From a checkpoint of a small mixture-of-experts model trained on Wikipedia: 1 pick a token, a softmax router.
Below are experts of layer 3 (counted from 0) of a mixture-of-experts language model. Rows are named router (the router's row for the expert) and show model dimensions 336-383. Each number is 50 + 15 x the weight over its row's rms, rounded and kept within 0 to 99.
Before each expert's rows: "mostly gets" lists some tokens that are sent to it at least half of the time. This comes from a sample of Wikipedia text that the model never trained on.

# expert 3
mostly gets: " K", "born", " due", "ew", "em", " k"
router:59 56 48 66 36 66 59 53 40 28 76 58 52 47 53 41 40 55 46 89 42 81 51 42 17 52 46 54 81 42 52 46 71 49 47 49 38 35 64 64 67 67 56 36 59 31 51 47

# expert 0
mostly gets: ":", ",", " –", " -", "),", " —"
router:64 64 50 34 70 57 50 32 54 87 44 59 47 68 50 25 48 41 56 48 51 66 45 40 22 59 45 27 29 38 42 70 65 49 39 51 77 80 55 43 54 41 39 34 74 73 54 71

# expert 9
mostly gets: " However", " ev", "akes", "|---|---|---|---", " those", " As"
router:50 61 46 48 46 33 44 44 68 57 38 57 40 27 31 00 61 42 37 20 56 41 58 57 84 60 48 31 67 64 42 16 44 41 60 50 31 44 28 47 46 60 38 54 40 45 37 58

# expert 5
mostly gets: " Mar", " Tr", "ec", " tr", " Br", "″E"
router:32 40 56 50 58 46 44 43 46 12 34 51 55 73 39 85 45 54 65 32 50 55 52 49 51 53 27 92 38 67 52 34 15 57 44 75 64 36 52 48 57 74 55 67 30 37 51 35

# expert 2
mostly gets: ".\n\n", "\n\n", " |\n", ")\n", "\"", ".\n"
router:66 39 43 31 51 76 35 57 69 41 53 47 51 48 51 65 44 47 53 87 42 55 50 70 27 49 49 63 83 60 58 73 31 36 50 40 53 66 73 50 15 47 44 60 65 50 45 61

# expert 7
mostly gets: " ", "′", " $", "$", "°", " −"
router:74 53 47 58 64 46 65 51 36 19 72 49 45 32 57 32 56 51 46 57 52 46 42 46 43 49 33 33 38 48 64 75 31 21 56 47 45 63 83 45 52 33 58 25 78 90 59 71

# expert 11
mostly gets: "re", " be", " career", " well", "ib", " List"
router:41 31 60 84 65 38 63 50 57 46 37 49 57 19 58 80 52 49 40 43 47 50 54 54 50 38 59 84 43 66 51 53 50 46 47 26 51 37 77 59 58 43 62 61 30 47 44 05

# expert 10
mostly gets: " one", " two", "am", " v", " ass", " en"
router:11 74 57 77 58 51 52 49 56 75 38 32 54 54 40 31 54 63 51 57 38 32 59 52 63 27 30 33 34 56 59 76 57 62 44 68 49 56 48 58 42 26 57 49 65 28 35 48

# expert 8
mostly gets: " to", " and", " of", " from", " with", " for"
router:48 37 54 33 53 43 37 63 62 37 99 49 65 52 63 61 49 44 40 44 52 57 42 54 41 45 65 15 23 46 47 28 66 53 40 54 67 48 22 51 86 40 52 23 44 91 56 47

# expert 1
mostly gets: "ri", " I", "et", " comp", "er", " used"
router:51 39 55 60 14 39 66 49 48 63 56 49 29 70 41 58 43 55 55 62 55 29 53 60 74 56 65 54 53 37 47 47 62 68 64 35 44 31 52 59 59 62 37 76 40 53 45 39

# expert 4
mostly gets: " at", " U", " At", " team", "Personal", " club"
router:48 41 48 34 44 37 63 60 25 34 31 48 71 66 75 75 44 44 49 59 58 50 47 51 66 48 64 66 68 51 51 85 35 52 49 48 43 63 46 50 22 58 48 41 68 25 56 58

# expert 6
mostly gets: "t", " c", " t", " dis", " man", "-s"
router:18 52 46 26 41 64 62 51 29 55 45 49 51 47 45 93 32 40 60 29 42 37 57 57 53 61 46 61 57 52 45 61 48 33 55 69 54 51 50 49 25 26 60 64 56 39 62 22